{
  "n_layer": 14,
  "experts_per_token": 2,
  "init_std_router": 0.038,
  "norm_place": "pre",
  "rope_fraction": 0.25,
  "init_std_up": 0.0288,
  "optimizer": "adamw",
  "train_tokens": 428700000
}
Below are experts of layer 9 (counted from 0) of a mixture-of-experts language model. Rows are named router (the router's row for the expert), up (a neuron's input weights, with its number), down (a neuron's output weights, with its number) and show model dimensions 320-383. Each number is 500 + 50 x the weight over its row's rms, rounded and kept within 0 to 999. Numbers have three digits each.
Before each expert's rows: "mostly gets" lists some tokens that are sent to it at least half of the time; "comes before" lists some tokens at least twice as common just after its tokens as in all text. This comes from a sample of Wikipedia text that the model never trained on. Tokens count by the router's weight.

# expert 12
mostly gets: " season", " life", " year", " information", " district", " series"
comes before: ",", ".", " of", " and", ".\n\n", " in"
router:512437494462473511435485535460524467413434431546544490440444453536538413393402488450552518455487516431463547466480501421537475399492539583469540496529521502513544568465456489549469581560542547
up0:551513501550599496461501502408501396515447477601468562463546513465445520462462463456477591427432531471475467483521591461510504530457530507450504476567483566518542517597496509416416486543515511
down0:485590460475511569492519443453493600567539411445499395442431625493479481472495439521528606482452446530459462625549458526415467480419544437562494538512585512531553546453537504462512648511609440
up1:617514540538568437491425496383494506506383542501496574536518452476478511532441595459510458453451493492491459531448485516483476530462503503609515546529419453423415467531490582500497456634554533
down1:478442533444522501458390526406557503505559597509507469473523435485439516501486556508508493499554487528523538417567461527557394524533535484453522535483444473501406629420473378555497407521475523
up2:522486424505491554434505465479354477564456442564490525525544491455435486620551494481466496538573486451505459468468522511431504479408529460472487528547559553482570518538536463455448519585503481
down2:535517529417410525541483494554548651442502502590424457481401451621452486532524451575612500547539550474435447407447501452384477557458471509462581503552458548461461478445443508562378478459554436
up3:520569515473522476533492404486520533486546485521480413490453477519426517491512408520516434458529563497477495434512517452527515541542511416490470484463536531497428428478535493459429535573463484
down3:509509546560408543589531579422417535529490501499516521545478434507525511491395542534504505434574533466576513541469599484502497601480458415519404440509496493559410465519490410421391600493547443
up4:462456457529469468425594594485425506536497471461524511481518556517535498495517500473501548367447501491451574506471435424552554509517489493506505469489566502455440448520517491511511504526558453
down4:607513523462489474505421497461488551572543437466485584446524512522598434554530451413463518459488497512523441512408626526491533463514483513528527553415520523460563527444423528554533535448512557
up5:461458524510636468482520489475452496588534542512522494414481507470474397490565541531487534468487430518462412500444486524591556527525462459477513441554501513591453568520527471391525522483446589
down5:494483483451473488413510492554671504493463527468539622569442521474568512469463490538399524561460506517505465467492563568587569551526485454546526476533558555484484504411505437554513405468580464
up6:506406409427494453543573455406521551487425431529545435410456475414482600471409388583499499442412448517420521500513598554480505599497566500552481451541389499476523457497571539553481462452558479
down6:480527405481572507515517457549541464545536582498501433506472484521571450469531554457470537498451548506434449579435546428534546473460516508520644449436615520526589569472485513516510573431602582
up7:564495456466495479502554501501460501590563419548493563433508464442445523504486450521525465454495598570517515621452570498559561600497538538482414493554520515549497498564481579563501530539416393
down7:511516456492503527507542552566474440491558512461451518491475521471560511541560486417521528372424481408490501522458436416606408454455546468479510428512485419471479452534591457379533531587420537
up8:364462473534432481435492418518507456468455391490466454516432561498498459481484519459464503549435511553498549515529516529444563467503543464566479445479545530460485474502408500558454438596424504
down8:547487481496534450464486489551525422515561527501473610503431554432508478547566485581417466541514478378604364473571549493494423450507420486592496444479558529509448577474546567462541545498524458
up9:476343422579551533469459536439574503449566525561465439472556447435457406482473530496598435564491561601466502537454486486497543470542555494541555494524451588500549512495528420434478512591555459
down9:476505500527501492439472523564414522479488452529507545507566540530560560491458468437473368562508456504552501496551522429541524476495437529474534460532463511419460464518475494457490486534444429
up10:450459399523471528464581493442489548464461420475488499534478497452461530360517442429503396416496507477503538502495451476453476455529512394532500550633486520410470485413558448501516505500509451
down10:473553432495517437492509382407493480461492592506516553424465424544566460542446456484490484453486520506437524544538542498474501541572553566525482505512540543578536631505430414512547506458521489
up11:440470506463586515449465487391468522495623523522503392491485476488506537532489563473543480432436397569523498500410592507453501572528484482491518570544366547472582482564493499428491460538546530
down11:458558568522496445548504518525452446484509613539452601535505498512530543449446443459480378529560435523633529487558526581520461523507450444444474458481398460518533501452586510517621484561518552
up12:539452444523488526560521523528485498488560354489551473500407579483456565494510466483580510567594468575501457524483550533549455463469575411543481545483379486465491564513524571481606526585537525
down12:493435510509540449481485517595555485530473505573482514535469499569576498494537519458468541511372414501425421536513467398502530380415532523651511596445480557466420520559495554558552565415479465
up13:546571503588441529421561423541534456573512508562573535562498514502541527474518505450505467554639505501450593448548476534504573471601490515505539529531560617446473416556547491502507454493435490
down13:531604552518550570436399556514531560546491465424531548485435604452491409560497435473621598408411520553467476633392467495482506487455474531509578446488473509522561533486532446507525541459534532
up14:416446528418472421457515565566482482433493447540525421490460443489520499518613547523555562536473549539448514539440486506534447561531577502460471482507510577528549419610548479557465509479487487
down14:607492557518504544485583438437501470498480564519562502508423557577525454458504464436535501509599522473475528490469462541488532510507546531453437489453563527469480426496564516526565485567480524
up15:564553493634555588562501572492582479654467517499471559474502494526445539487518506514431576457555427473480539526480446590463394440500455488464524500511489646618493493505455532492606479460556531
down15:430501487443473481569516497486532559547541495497453481486627504481547461596509551516501540462493469529541525517509475539522529466489448476506465475443522594582486554443485555485424440555538473
up16:533430499504524592579614494432558451579419621597578461519514448460473466490561518532569595489535431555426455551566509527569527525585463502440508388541475541545489476480454480520586496448476484
down16:503645554418495547489564507630599514427515549489578484436613564528494485500476613505522509509469451562532586540453476490499582442459520536534489503490508499561447523509497532450467490589454513
up17:530486534465535472520453536441378463445561461614485477538459399411462559492563438633579476513467493495518575437536464431485448593575601500462507470447488494446510415511533498574507499575547580
down17:494492507549496412463490480470440441520475545497614605460576472522538437539534530537420565492395494517499467570490564524540537463507494524455547535501611398480507480536489460573550476512571576
up18:552552459479503518461522545554513451436538513519551474517493457551578465522516451460483475501475573430467453389530426455538544501553513447510445436495406490512486533484433567481502515500521473
down18:537518543533444505557560531509409487577545531518601514540617492448530479409510498519512495372530473577556507579466450651383499512576452585548508435529502476571519487567491469419447494548505397
up19:538550493556435543566548518491441464516509491547496559558473571513462548496427519536493401567447416432514584496468489546510602587531590459487424531481535461433481425579553491510447513554461389
down19:460506544498497520537601565477495500502483473483457485532460546515553533480472476536504523581605519552468526461484481540526509541485559525494374554529560537443469409535437437472459599564557499
up20:565510513493598490530430542455430365542467448485493485489465476463437470460606535538520492440480457516522478559491507560541452475524501457565543381493448429549515475580501475478401485527445592
down20:500546460514475515484540511503597458466621483408463448526593541525454455494500511411424549516447579514487470524464478495493490470504463516507555479488561543513525445473597448545544433557539512
up21:586535487508419516516466492437474467596452525508492504425487472490510459532506496474471567443479524427475459496452476449484487570386530584487541507564396445475419451548473552597453530557548592
down21:488476478394526430491529485510531547520526504473534521525565460458464545431483506517516366454529570481482543461575544531568476453562469521532602489486590428429543603409611500522490329485463536
up22:510505511533461553454450523379448457567498494506531630540432560505491471529471451366506518523469422533499522504536498552522505402550491512512556415587485543570502604547521456455514483542610514
down22:527429501474528484568501441553514607467471533426516518539490496494563532495580553545513510561534436484547527473559541448466528524542516501516477534492543585483528548423494527537528526452503457
up23:492467538537458419458526518552442402412516480504539492584475494452502536505551399453469554489418324445489459507537562480468543488465503481462509503528551588497436491493546565534516489598506536
down23:526386491437463422474548489555487545591483402382577522483595429559553484529521569522525535486439494488497458531461531501445472424516479578522620494488523450580517465519614496515494537568433558
up24:564519427556559549410501461446543509385520426462397544499472528396526582466432580497556487489535510521499500497424548469520579527489448497496462477574580553541526484506505469523424529483487415
down24:515484409513493631490560602456477503475430542433445546495493471552471427454479517558517545412439479488465471524485574433502399441518575507510582547459461478432548559507418538454571609436499612
up25:589460397496532401490661452428562496399503475636426472492576524459545440520391620514466494489487513444421467503489548472440472496572516582479392528522550521540580456523500521486395520583417420
down25:517577486556516504524425555527469530517506492446439479343553600446424499503454551488472588462523546466460460602531543509480603425449511483563611619502515471410488500536495555518598522474617562
up26:471494418641454468380579450497553476538532470527558485529564579545591570467450463473483472488440418442465528514490484524598536498419436505429466415596484471509505557579401568431512473378443517
down26:602593508567515412516487599498550466506569542494493404451562538499522468565486488472539534495534506530364414380508528507436503457444511552530622439533513479590407503492482396469432516456552505
up27:531399434557461567507521487430444534498522374550496551506459397432416519462425493417513536439460503447469641458490524488483578489497498520491498487528530496458547531589489470513473509557562569
down27:563579515526548538476515455508497537506499519439414457450567465471456491429569574582540473501491532508495427515470576487482464508562541529535647471470546517511508425417519470478477377488446542
up28:508414512548517522415542488470499533532523417571458507429497506432427524541461433471495408467503518571589530530497487439496575538479532488515467480439523537478514508552466573524587545553479496
down28:509580521486471505446471517446476500516574591517489458428546545529583566515428453517472565592482449492489461454475524509507478641438549496409612470466517530579482517535552522582561445429451498
up29:570517538471495443466526525532480429452445441470534551597504514523419438404484465441495544517462496441430483510541521457480506445425462464580494434518488547457518436606490521527479523484456515
down29:410558520470484438482542502475510577534441477491530461474422582610530525549434383566531567510517540475455511497481438492503529528514417518481563511546436570500477507523459540487509537496450418
up30:392403497499482532489484525422545411462465438451515432522571514541525521525348486536541510442476442555407503518481548437498491484494358402417485456536481593536545466566514566459476513564475490
down30:460566562484555546559516558552555450458553627605463565554528461474578579508460466501492459462544471518546543415579327490511472517469466328460422477481385588521516515489551538499544448475405429
up31:539505550433420474501542490458605549456497495492489485510432422416551492531467442425585423540495508507442495533522459505598565442580463512460449479585426488475546480446504483438493593563501371
down31:423523576508555527528492488484389488491411495501579489456543430562487461529412464570489487477487512548529472522466441629497510567581575504516523484499545430466520488543453502530513474548460504
up32:533580476595466460487526529508478488599458422575514443533507542407480559547558456495554431445579502461412471417533657427527586551437651432508489503408480488502448513538488514506463541467439480
down32:512444420569479596552569435603563504555476485515439584543419565529460470535544500477497515469551549508523500458464439547466421476441466558488281482526558528541476508586443557437531536562396594
up33:409529485557440560552476472386583500415494474510500476445465450583446500440521507500631507599507485513450419561481590434544552469554427468485494519544568486539465489483417476500457575453497473
down33:395491487536568493520564559399509479520442475480552533606488460426552458506552535537475599385518515592541532489473505502479557527522489470483522554518470594502494536482598556507460547497462529
up34:521520463417373537568572530400474487653525517502451506481517514438553403504555441502492566524534518516458437554521599470542562489435454502459464500451525423514520520654441509494446510550479563
down34:520569507541510448489522520560508468462509408513510519535605643601407487452461552490524461494509515478517474440507528561578513553606477497487647512561559501479476461478516530472571483503571477
up35:588461551524499558524466469503562452476490462442494553493432492476507497505473588475573496493503436544538504557497473505625501492437450528508471429446436511480486467377506483540461559541563386
down35:530593509491504426429501540483558479490549543545453454524427449600552491509436427387428526553468544422490534479530431434548484514530439470479597483401500667525397458458465502535447418532520470
up36:551476510460519522584542400548454439483477495461469599531470457440501480518413474438520508534554484494546499459475454456476502537544553533531482500527510560404495495549535424551371476563521521
down36:548457461482503521489572494551521608525524586455439433550502474500410556441534546542427494491498473533566455496489459449549425409507542429538665458472527456575559564484529513521538531514425443
up37:538393481397552453371573532475458529486524397553490486529414400425538498472388521414561484578541405464433529467576544507558507548442555531505528480503507461518592496548498489419430513578415437
down37:467563447518462550478490448533516615508476503531571551440503495371400461506531477560479530549454492496524447541457478503512458470451510545559516505486512451508527675514474557435506602534441553
up38:502463469485567451479595562475462473591527434534471588561522504589577552429536439529531586414534486526548524571428594486548453627408534530402452429484429504466541523535479503511478506473518435
down38:575473528526506543562496413515480474461482537584548520413525536489461429548576444473497513477505514493519497562549465463482527356461463428543312513515532478504545409570512504492428562541417471
up39:536438591582454487376585542462456471408410464563507504468561487539495572428519496532610419474515519490617519446355511513453558550481506502508494506558441471433552391533412468527563514548509501
down39:367532522512480487453495496414406532521496394491513497511450442462592402499564546458557522497479433491389483579474548479514524517449529524435553499448505551465521540469483498498595529574437509
up40:547419456491517459440502596404523466487471348525546514436455401558587468508449498429540558450534480435517511484510476462546460423468538491467556477491544492551533475552541533406434541479474471
down40:493611507464451545483528575547482450550504577488406507526560534528406511474492498513494531598482507487561456523467483572504521456574445466396588496479483636460495445421551505555547459451504541
up41:428471455463512563466495609441474475541484461550558468515526567560435455511420419508509467493531513483557488486509500515578512541495444494462491442500496432552546491555539507511481498503516411
down41:512471570517463402518463534480462509509551503342461489554520480543490537567456523479508481510529453536453462449519492515433544455490504496433483493510420592468390587616520465567501482492516487
up42:542458558464493472502577431507514551460630442577484520510426496494447504517538576481552477518459481520522530510446396473467438482524464499509438543538505456406447603504437539429442511572507534
down42:363505518512532462407493493483485551561462602498484541544460459496555561456483516499520433484410493476401438497492582451459528585509475407516529491568419556474486496422546507505480477532537575
up43:530401507500458539497528486426556468494482479557489495596580530515468432478502510519515534541464512628503433515567478459515480490555422524471437589521525596530554440429374468479451558495451496
down43:465497538531494442479505486486463470508447480480512469491379501449514430350490487446451423522588404537536559486448517461493432529472500453448498483506391503522482531423454449497576554488559497
up44:483445571462486402497393515502435473464568525464432572455533432453631562464410492562514413617489547503503583388568562504578514459584512419423491515561525513507479377439441499590537482471562412
down44:504550422528627432452544457465499475497532464450421473520533428512547570577459515439528475511458472440450457521493456449436534546477603457511444429558431522399444441443462504503558490461520485
up45:431456451505448474484446494533489351511527468451409588570494523441602615477532480505459488485482460465443554553546541502457446468518497471498460502511492512548470543553508535423592506469545541
down45:480504515459502441500508471441467457505546468474518521590431567445508502576504497448500573516501462454482535533549509499531593519503461523498548596518521398585487481506539464448545454510610504
up46:527430445534509491512469553531475481608445464541550504471502554470523490473469488558515492523479389514511520496526503497438455457485521517526514487452496608537625474551520465597515580578463490
down46:462525484561531492530533545416496514486522536480394480501527510470436530546432501561604504499482600500508517537604436535502452464427510367421623499489496480466488495519467540426481492509369493
up47:536487505559576541549518497430454452497510459614506510521531449425460403447512388435497561427460524413517459510478594417578540580509564560528509384502571499628526518479432454488467515503507510
down47:563581457535473575440443480585575550530455511455472406449494491524473507475455573492499602478484536541547574599502534454426511501525564468616671481460541491525491440462478481496460490495509529
up48:517403446564510583467510544461462535563530414554528452495552464504504430478462500506539488590528489401405615491582545453442524436499512501578499481459541500540531511566478597572561523517476555
down48:467559523456566468470456495504507508539578483569455585564504531523475481633510481497582540403523584478564410493517494463524525515468471491504609499405443526457554487537470526485431476487488522
up49:500521535525448516433513481528524566477403500493415539441396522554549452467486468496491546493572562383473624492391450394498541442537526493463426501504499503452492513430441528505549507517518547
down49:502516493471462471511541495518515535517505554447561519530525463533530475495499507544546570486528537478491562543495456586572479489513458452433456449557536452529475447565471491556520409429490446
up50:605500494509553472475531485487470480549447544535511430454552513437561458419469492447468552609487562494462497544553497499524506514645520534466568460516547447530387448459422483521422486545506478
down50:525589521469532458544446430556534451385401512470469557552489455539416577459561481439432436505584525447481544490456519464517411457416442505628606462588424536432585574438532457511581491419538541
up51:468481510488473445511538575549505454551468454579487569525489513473484456500509461547435405448605390428506466473541514466481471499482528531466447394503535531471493507557464585443477488438499536
down51:527546555480421539496379444504609550535592550520454454509563571385451484484494564473519462571518572456500568502459509515506494511514464454530496626441494552573431467578445523436509405531463456
up52:552450483544526403437507488504430412506481419542532539544569481511466473466437526502475488495523493506424560447556578497464471450483427506478517421512510535506521480497437522581552474511527583
down52:523569416460382501508475469428509545488544529446466430456578509436508526461582451618518485523597553366500418500570547416455445478528484470488531474505434467482439434433542399516502426505538508
up53:495570463504429463428519492520516363437526451530508611512493496535449574474500468470541512516524558462535561529508485618593507527583600512449511436464474444477552473510490511587416543625480432
down53:496553509545485411403510527504454576479492489443390490565498551575506552493440545436456596525510593493440450554533407461474512473479464626545546487523571493516445415419438411539526508440516472
up54:491491394443415589547508526531513498478449574420567565437508487417494554499571451540553543536524464461407572453535514401538521540536540391578509464524535486485476499467588475524546499527524464
down54:530445552467550478405490502527413418523559378447508552464515538548502560498505581451426609473476532548621547505389511489510511581439524544494553506524471566508533516484398605459489451444494500
up55:429542646529433531475534522596448410496531446513497486567502508455522505538544469456497507505417555531531484598492539435453542480401506514399529511505575497532480479473442492519525579539521497
down55:509453565457533444551517515534454438482492495425470550500455537445488518526517462444490532463520375463510625356529353520505436555548472526528504554497352455581481522530568537564591521523514402
up56:432550535530541470424471523389571422447499532497429486593492518475523601545493469409435473494447520432570425430559419580468414500576470478583468559499554537553434445376391505550553508490492503
down56:413510482439511538529530479475473477454508514507471485436386487490555541395486515510500551482405410547443535469446540464378472462514514508479460495496507447416548525525536468509524479473575571
up57:503441489489499469527557485609629517399469487585467592511563484428528383483519641568476613563528478457519491463498469482478549522516513539495470467533478543439539488519472416566482516457540496
down57:550500506476454509525510471523517498537529509572541475585483553526469552477510553420510485427574494519421531562518473497509448501550542484450521502465380526543538571447570449579565515538433488
up58:632445522524406508504508481520594511373418423555449510485505468477564420401407598429519530549510458526475543443545576402550504539513468554446482526528583482526501496488508598503474543502512519
down58:528474483500521508420502514460471556450566509549465513422563609396440478420558401500507602555504493481415498497486468476521469498401461478500600406492445447474458553539580443496458388447455506
up59:468429485456514511475504483441396440472526358569404526518494533404455451553467436539451525509520425451574535491463481396452478552522518491450492476455624573564554421504503459531430517528444549
down59:519596461391443495527538501504438573440466530590480504497478487556458432605478447564516538506494517499490438477501484496504514519475601557462607456543569384514420505518567525489501494459528533
up60:519494540512566484540473481436464519458386388452438530505437502502534493513408445485517430427470511527544471489450509477441471505510478513507469492531481465504571537448412466446474498507583519
down60:442474458388384370506526533464429570532488513504503513547450625506586429443473458492524576634546440522541470509537481510417431515477518452476592501436448479477397532532550497531497499508495523
up61:429485522515554563442516548331521507440450493510533482587563522425488561482482464551519568514393468416571549472445522521476447515480543555424522544490494592477497528579577498498519539445494454
down61:630571453478464498478472543539429523501512455546494476556419572620393420536421474421531572532527477496432511560461547603437574496557613481465536482597547483435535513432509492599588425561449551
up62:471571492542538464528530562481510442519505471484530486507514439472487501494402495488501556489562444524529434438528586508529475521470364504475467428420586548476485380534440502536525501514456457
down62:426493570480525455416514580474559556543521521529453473538516515599545489550498490553462419515445514470518532522485552534430436510432404407474581480433494509523463596397461546499455515397466593
up63:639412533510419474464436484487560544513501523376481586457461455546398532460478523464577504459499525448521522502531507470469537523372520549484525537482429567485499465487443541517412590498549577
down63:550484515460552574485524451470509525475509453539510411501425518559498539463572577538490419537490534563521473564524515428630444538598517562521596525442535525463596444438536488510601374495421539
up64:497430442461438492546503472378493526535530501440466469458564499542549465497504432451459487455478492490432505531510559532448520484417451504493529488462516490478442410554473673520415522610556523
down64:517519505537515476517435403466505549480475486469469483407538438587535457386411481523423512495548573548448526535373622455444493467528471462482615484539511590471527455431589533493451505447550524
up65:534474502572526513485443603448457536538546486533471549543438485384526488594426528433572525553457505492523413503467558540596550523517522433451455566485483509499547507469479479463495514538560520
down65:554544426494491580494502512490500565542498453479484512483567560442472480432472478508484477549524517392385496453430553442578605480445575467433428462407520493509462422553469521418461492343509464
up66:534562437532466446517456494431511549449434533482461498458495501520473467448441563453490456444553538488509483476451514430449461478562543485490503508569539452482442518476523552551541537582596522
down66:528512501430477444486491507399528595554469527502485516586512468600474533580490544500498477434589620410478458520518458514481491546580483508514526475499439551366582572428514466450583466467499583
up67:559487526521485505573612481493537432465499605484424481431504495497423452536467508360634415519492522549523452537479591490484582514403530511455517522488437550528448536478475584489476521502503487
down67:511527420472485442461425528530507496431425461498487510488553560383522544355551472544440524541484479572474450511576483466492476509581546475526477479539581576508481593488488426584511586420411465
up68:521472541512506492451547479457436442506493445513422423532531527528508409567506466450517542527466423454472508576524568417499443447519528420529500565545524572489480536570496485505512489497473528
down68:427594686435499485550560492515522500425503555579587509442462540503487551423460467425457437522504558504543514511498347529491471488466479492528474486582490548477490529434464499461534517549484459
up69:507484487581496505432553551445477477451566513498497510494394468542471566452466502465558512481519520444483561453482498410462529500470512490487494514483421491370471556591486479538529494549613507
down69:517475508396531482507473542479577482515452526528638450549614431512451557501505529476499471482509482546565540569622547546501553569467430527420487489565653488484460528454429507601567507442517523
up70:474433450497553477484424521396398518466507449506503466528385465460413390446411478470571588466525434471486500402500512506488506539404462545520529392445478516406549551580544541542527511531472470
down70:542491441573513477462548459517571574498505514552527519528575529464426509580556554468507616563431489481458464575547420517452533416415453455546499535506542521556552475482353471499459485494469544
up71:593513455506542522541550495448519492516498471501471593511518666508434509451504629546471496544583436469499532500505474469535472508566504507507480496575511574431525377578462490407508570544515459
down71:521491498549493492521542480449439448455467500519498454485521535522484585514531550540513486408462567430446483475579437542588466558543559579442556527453527572556568509496570555560516466510544493
up72:415525453550519497505531487430577367442467501442505544552462438554539534549505489523529459485528491545578493419513565503442484555468469473507518520440522576523472441425529518595538470549466457
down72:446557448511421434518505500410510498546446540375481499544461405503447551476532438429544535488463596474505472530505495448551440503526472549529464522527457557557528481422520506467542517572383502
up73:571475541505377420478463493374436536520503476513433544466433482541518476411460503431502515536522477521493596521462574477556516527555515381472494529510519481433517515522457619627534485555467508
down73:514493496523488507497489483532601554478530585466484518494480488556490357499573528560499537522420502538491452432404610462425477417536484554565536489549504486480480499498443457499516537604531584
up74:477478417451558493526505535476523466383479524572470427435530494451490507472546567566531593507535570440434485447526607479561457489560511462483528538532511504626524467510494492547414509456487473
down74:536555517522454522470590518489506597492473452458447523477532573555481517486565501441442463472461383519557485502548507491482478568468547479524542501464518549457581545496423556349553471525437510
up75:488508411513481530574535517563462493533473484520473536487476558433458475535635512476585510559575399425527524504497519472482465563443499517517386525525503521474465404562548530577584524534477505
down75:469499547496512519508551565497531507498502512556546480518490521470443486433456560592514434635603481537471518494495488467461529535448419428458417501540480539436434437497517429455567556562441543
up76:547444404541492371483511518401530539520483583565453504495459420498454515466463546478483517381458508512435456394583503437507520460386481502592518478475489500495477460518443440537512592585519486
down76:530515498518542519482456375507581565477546473488523507465522503518456467474557545547442525537485504467485482545469441426424453548553603500576528485485522446486556532429461490469442509543509545
up77:594555420532462489501555539492580440532505499435482509580437438491399420439577538575595357497498511509520551423516494457566584515427579494435446441464585496425502526436488455549495569516459533
down77:499553489460498597525497464442541556466453440502559444460499592480565500444465410473331604533461528451427410493523551412512509498641497557554531526460482475452590545491473528511477476487650496
up78:517461561448473542517526488460512469464513526499530593495434523464417464470439513556527526517569490514436531538476442469592482502421556529564499493514479466511536525491510423527481548498541580
down78:550399552564522491506548498545573453451509448482438424566540439535515534448542428526521495496481521547562496513615492514481437542643477470437515544466491515441369533505414559455441423506516352
up79:512527491583531549400460517500547487453535406480547556521424534553536474513555398395619463501453535474534504526436581496472568480464587585463491412521460501423471549453482515488464525494483507
down79:485440534431420416520456520550478482597418548389526496557483519559544517443538455455452496381548536540440596492601423454482469589629421527488513565495320472466403481528532499507568508499437390
up80:403501467464464442548485531524553417520574538449460439565501550482443468487552512508584530462522472499438572598510552556623431427582400470447500491506491492532388502509463498543433528515499512
down80:494371492512572464520421540568515479546608441532490463495511523485422509489507547536485495434558500504594541539611437403498489376507478542467447429452519563571465501551471486502512508442372530
up81:538443484501512483537505543369478499458427355572507448474443504476497445535455491477556565468493444469424551536432498429531578483458589491454511547511524587526576418603476509468401475502500422
down81:551644448466479475503472533502516540520519489462426455389544613533474450470483416529634589562420532474395554550539493571511497420438520470526582534443486586532463512473492519450520493475497521
up82:446415478588510461573445469499533426510424449442488493493532437498418563555534483479625535412442454381554555477483480561467502574459424494481499506585433614432493512464473413487498408481544507
down82:424524485491472525545481567418574450428540523501483528534418537553475507519468530506525587508469530497483565435559478608450493515431554447474548576488562436493527540484469549472497416528416479
up83:466503395502517440417471521434543370471554460541548529593526532485539532481452401537583401518468515468628532441459503487517567522495613512497497479441441584459562557441501471472509552579441552
down83:499507455487470504501468513456433556491430536498552471480553492407548457556501551475458534501558494545532501597681421464463487557480490529478491487523473449433404550554433512530549501553496505
up84:526560558429476589588598447444464450589506456571568534609469619429408431566563486442544581539486458528506576539535493497465427488591479576559502492496413520550487418573478491532483448508551526
down84:429446516440539480519495590595574473477505548449581489526404463473494450483446441470515514476519514585504535428495503471514527522527506516518712537561587480480442495454532472471485600461525516
up85:487511469523482434509541524539556462491468631468499502463469545512547530452453526456553388491488511465477445450495490615523545494551469478431470450498364467442549491427526488486556478541529463
down85:526576503436534578538572477511568491475509612472524445521538549542546563531547409482463560510562539381538516370489463599475524469525512457458445512519531446489425550468568522549553391516508523
up86:522415486593565511495503522426487514453451497505468609559469420530549484443390589542528481524473460465450511492475522520452463474476441581526521567569472475433479528624493530489490535528600546
down86:579496455480449462469469521548510570525600450545386420523456602415420541518530493468499535508522487519548581470564492398461421521521522478516511475504432508544481546508477455456502491512433421
up87:484437429613492479428494509505503513442537416594470485467472508411553436537458549575483506478537516459506500557477509455515571467537583539509523434496575460497557418591529431459477548574547556
down87:505486506480444592538477526595569570524425617512530504517466521514458461481521506481505564502517509476507499445471496483460520485509470545523586569583483508487494603505544544521503511486476468
up88:520555528529458498421548523528447437476481403530488536510562518539500608574440407474502452503530538405517449472423551485556566563518509483449458503489521462486491478455520546403373496571487416
down88:573527468512529490601443444601446549588518619405512479488508566480451411468573583558611481449446526475458409540455500479472450467477580524588548461467488427478520556526458490422531466436481540
up89:528484459575558524463593493460458443532435482553435381429514565474504501535442424534539551470627483495536515455511503554448455585440475520497529459543563574580451407498416421588411439457481441
down89:502589462466424472552479483491478537554583526417429464408500453622505421402483507452548470588504442536435479560583516527483514503483523475482532480506473471584496483478502572546539479523476540
up90:515562497505517495504490414440503525497574387479443560456514468448488482452437490449597527452505487632518432450444604415461505589476513440548557542441543534449494410561510476456480551562523504
down90:459572562483523445484479527499549514482472421482462410513545476512456506566490435504590507427550525488506529552483456512555486479451404481437505581424483470538593403557493540631486515534426459
up91:525527522570446486476594513523589531541433544498495493431512524393444555409519452433563515528503465496491517538545534541611554526497417418440419540576404596467551510510517503512529471458588503
down91:512511531422449474517491497434540506528507481436473531508504553484560488479560391459567463516528533364473422521475563488578519548432502495472490493427440412448498512574542489577516412510444438
up92:550530560468424543461577442444413371526563445571529545527479442484587561507515473480499475515480369475580593552479518521541518483524480469387513485538422501534486466497484519524509441540501526
down92:545532495490468446539544452566484475507550383492539444546475524593534524423446452457478497546457455468459462462520507467446513529460459489592586560557540512451450484400396521476495452529443517
up93:530506505499533464511459561513513524470530574572549475551476525506529579518548496456511486503495504480518543426515546448476560508456438521482464457517540622420540512550485523412428511478408498
down93:491475626502481578616567520482492452482493510483463474535538543526534514435542430476476499447608474512546602532487443539490471394482454466540436496483484511565471456480475515527552568511479510
up94:583481495570467443426484532439595500523518504416467620518487460443437488464486598446620581450552472519513539460512554486515504501517404463494496565651480519482495475571458542444493557519519468
down94:485424468573457449395536477496495537485514538408538543527465477469478547434568483473537387538502532475423564553500560473468517469628544478474584540498470497534549467456460500525593458431454480
up95:460426515498498512515468505574537488477545443547462518547426355500514444508521518540545487572535501581425450431575550441510590444490497532519488501427531433464533534586540386449423493554454507
down95:408473489431528492472557508478535455445541484475567455532480524594562427424548516452512502507627525579551467552515488601538499565530468463543379495507532462509428500455498500581517463467555466
up96:533534587593473507447564488511552463478559463488426578462459436515563459491473444474560428493442498453542574547511504454532574491511438540437457567466471418468504464450522428579470452493480433
down96:446484443604514504471472475451430553486478468467525492493523445411537465506588585601554509546528489574417464530540542488441488464531505551450428510503463480454501429527520429478567444537517471
up97:610533476614523504419503501497479523393482499565400533500505492453530456477497522465453462524530421408527512491418499503521633530556464556434429467558480488485474467562508535502405531598513503
down97:491431440484450508459480509530505576574585446487476486515530497426523453490456515420482504542486473452459509493523535469550491484500464557442515480559535470462517550498502455463472507485489595
up98:537523537488414495492529418461511514477479418519598561545484527403511526462469458533497566505424574509495421570531499420555498561562541534510460489595549492463572507542458432542440523458402528
down98:461488497556563565510468517540447482541435542444461507527507399561494510415517491479446578535461462479435511474279571513372501561535510552490527508547512556530468453447504409516552446474553495
up99:594439502515491538430496423451546528486419405439459499523545519534465505521400512440529606505495492559468508448470480486509495520565481533547524476436455484493508546500496521437523490508489442
down99:426540540543649552565390493494502589468624497540428441551539439506539427536622601518585530429578492558499466508483565426433453482408517426608616470518429452527541498481444540467517462470470484
up100:552520504500463524397487470534633531439483418498494477503435521483565517487383477449583502507500470485428535487530471450524523460600549519536535466491496545553502498443511563497350529523482495
down100:529554542514576450456472550458460565523432601474491446460500542509515449470508489589495585434437466525483538524513508532482534509475476414530550481483527473494527488469467511521537605433528559
up101:471547432507542431481525508424544528474457560519458406482494497510479582525461531553566572488497422513433495407412556496549492541505474424435464496505461625439501416552499500479466502477476497
down101:453497578494506420515524533423476581470520545545542472559455506440515487513507481461500396521601433497464575473470426527547494504499540384441415561494413528511486518589435492455629490484432477